config.toml
n_layer = 12
d_model = 192
n_experts = 64
experts_per_token = 2
d_expert = 128
d_shared_expert = 0
activation = "tanh_gelu"
moe_layers = [0, 1, 2, 3, 4, 5, 6, 7, 8, 9, 10, 11]
router_score = "sigmoid"
normalize_top_k = true
routed_scale = 1.0
balance_loss = 0.00677
balance_bias = false
init_std_router = 0.0234
lr_router = 0.00105
n_head = 4
n_kv_head = 4
head_dim = 64
vocab_size = 8993
norm = "rmsnorm"
norm_place = "pre"
norm_eps = 1e-05
positions = "rope"
rope_base = 10000.0
rope_fraction = 1.0
qk_norm = false
attn_scale = 0.125
tie_embeddings = false
parallel_block = false
init = "normal"
init_std_qkv = 0.0426
init_std_o = 0.0528
init_std_up = 0.0609
init_std_down = 0.0609
optimizer = "soap_variant"
lr = 0.00467
weight_decay = 0.0
lr_head = 0.00502
warmup_steps = 200
schedule = "wsd"
decay_fraction = 1.0
decay_shape = "linear"
final_lr_fraction = 0.0
batch_tokens = 32768
seq_len = 512
doc_mask = true
train_tokens = 364000000
steps = 11109
dataset = "wikipedia_en"
Below are experts of layer 5 (counted from 0) of a mixture-of-experts language model. Rows are named router (the router's row for the expert) and show model dimensions 0-191. Each number is 500 + 40 x the weight over its row's rms, rounded and kept within 0 to 999. Numbers have three digits each.
After each expert's rows: "gets" lists some tokens that make up at least twice as much of what it gets as of all text; "raises" lists some tokens whose logits its average output raises strongly, later layers aside. This comes from a sample of Wikipedia text that the model never trained on. Tokens count by the router's weight.

# expert 19
router:461485464504535529460531447500520543530473506548514558505571550426533470488488568471528500485495486547557496478506494477480475572596493457497424524511502405516534551424539533540442549488438486584470533525466503464439481427496574484496508528455496400513469544537427424512512533488439551514458557507545537540451511512524524520429485462516448499548494491485503492485489552477549474425501513457503455497510502503563453526536477524461493425410486489469495492545489470483581481518507565523479509452412500507533487461585439490514502522470522430553535473505544456509506433510493444427
gets: " for", "al", "ar", "all", " For", "ale"
raises: " ", " (", " the", "als", ","

# expert 35
router:500522470436447540408558543487511533473460503451475503454501540528517431519464448494538408521521502520543528513506487540518493517523448505542454451488407517578537481549516494487463478429486474513503494528478541627500473508421515536486414524436483474533522495487488479514444521474497512538482478461514490449452520548521519509518526447468412447448485527500488538478503511518510514450511512497462506552517612464470552519509480574462515489549534507481527402495449517474504470479546534530455586490448411473500482383550448550474431428568536459463511483535505491500453535464537479476
gets: "y", "ly", "ay", "ry", "ey", "ary"
raises: " of", ",", "\n", ".", "a", " ("

# expert 61
router:506556503508488569488491533450506522467573505503517465574468483452524448491491523466516451514562452540514575430531530511449487611469531503467459489530553498525528479520458547505447562518482521535519468486522514443510529428583464511446411552522461536548444598483494509486433530510512489439533505488510501523500478553488529538453531576504527465436497487470449552479543540499523535515482528435499465613561427521488435514527451530475538465574497514451417493493530492509511503424479526522422531441510466521560466526545474608474464435467497516481497530498510542468470474437509523494
gets: "p", "op", "b", "ip", " New", " p"
raises: "ing", "ound", "on", "ed", "hed", "or"

# expert 60
router:470460508471491526458467490495529519500545519475472444539487522529459514494560441537538509499524400594468495481542481529542516510454541443543486493453454488496543536431479570482491536530407551553510476518504486589548500528459508504509450546554581495489512558505452481542504533454470487548418558408535465505528440523574550544524476475509508527503458457497546506477541590444462452486523501457436441514530594507548477542512491550468591471488532525508463514522454486565521504503469564494448504524536458512469607425552525533503497511424462485490514526528542520507486469414515495480
gets: " a", " an", " his", " first", " her", " one"
raises: " ", " part", ","

# expert 30
router:552458471567460523475415508558407509465446461558412453618503493502521426488478549515503453576569473542505547447417519484540468539462505511478483492511574479517504499466429570530580506491473515505512490512530478563482493497537523542485467503500539496491470531493489477526514505485535521504477505557474531504576446457524585455550512514539498508549445465512474421443528568477487461500465497546459532496458498514498524456572570505515503552465486481534483545468459458470512515453416548499517520516547545555457476542550437528459471499442522413489513496513537547446454502421557462476
gets: " f", " d", " b", " p", " s", " l"
raises: "it", "en", "in", "ub", "er", "ig"

# expert 2
router:492478499501530543496548514567461497511543500532549515538469477545501473472508521515544486606477421531524534449458461510495452578430493488520510481511536474472559527428532582505527529464465536556564459489534436470493530554491489510515496531581531435607508538473516424575555556484512499448485503497434511479558532495498477501476500523487452468509507429497511496368521555554472558488501551492488467534497487439489554377556551492481536496510515493478439464479507446473557528512510455504451516529514447591471474515517425515527489525496564484508505496511488408503560496489534442451
gets: "S", "M", "C", " m", "B", "D"
raises: "ur", "un", "as", "il", "unk", "ar"

# expert 54
router:499488503497509468491426481536414506486479496587434477567486496527500503419545564528505520537519396518575532480474476545424453482506540526501491507514585442440516492537465476466470550496467493502544552458431457518431483453479536564482498470477511450496478493512551452528523498500493506516481445589505550462458405490518497449540513485492501521530476460522466440459540466441516503447486490429447490568512511464565568507533577503484510468532500492458530507415463417513510522555474496517489504520471517512499475492436485585545445470423445562508571457538495467420503555484516465552
gets: "ic", "c", " c", "or", "ar", "t"
raises: "ine", "ings", "ous", "b", "ile", "ally"

# expert 34
router:423565507488507524446544556531525553360485528517480503588553564537516448467496518495526472544496455512503467466498488512451468514493518494514477513513585497515542480526509511514546537501467479510533569462482578498441497532565496511437464473446482504584521531507485423508451527497497505414461519484569600443467520455513573590453537509398478478497477476515475523441494532511491480516468461492438485510515492456524501507534448529468517432491536507523504461522483448507576520476496480540426530537443434509491494430492457516491471425474542414450528473523549471494510592506553507464
gets: " he", " He", " ", " She", "9", " she"
raises: " Spacewatch", " Haleakala", "Gls"

# expert 0
router:456535426538536487499502523491461550483452505490564527462582469491514486458515478506489379525513401447589503446501537545505455495490496498500456502511520499546516545514496498548501546474505534517458494515519561533445526526517475466522478493557471567585546496487523444491460531496461448443467497520538551493553504560462570466397504535478443497530508487518504455518498520545413548417567488540458411451537462416527429410530515530439539453507500547512462510507432450491446464507522526473462460562469551565492550518518544526465463462526473495520501509547529422522477498465516532479
gets: "en", "k", "z", "n", "g", "j"
raises: "ish", "y", "-C", "ine"

# expert 5
router:488456531576527510536503498498481578485476451550487537596540482490527491538462536496511455580483522473570498411451512516488484546488522484438520509521502518553506463468444467462439531401458514504553486523543553505500426478546523521467444495588527442578531579418438505567515537507508448478428546516470514523502461431470530509454513576412523446523500479509496495440559524485481466482485482464490471507573554498527539479475527500495519467481453507560566478495458495521504525546494494477449546494484445530416494518494466485501525496370518471567461433497442515515459489503539444516
gets: " B", " S", " P", " C", " D", " H"
raises: "ess", "ils", "ors", "ism"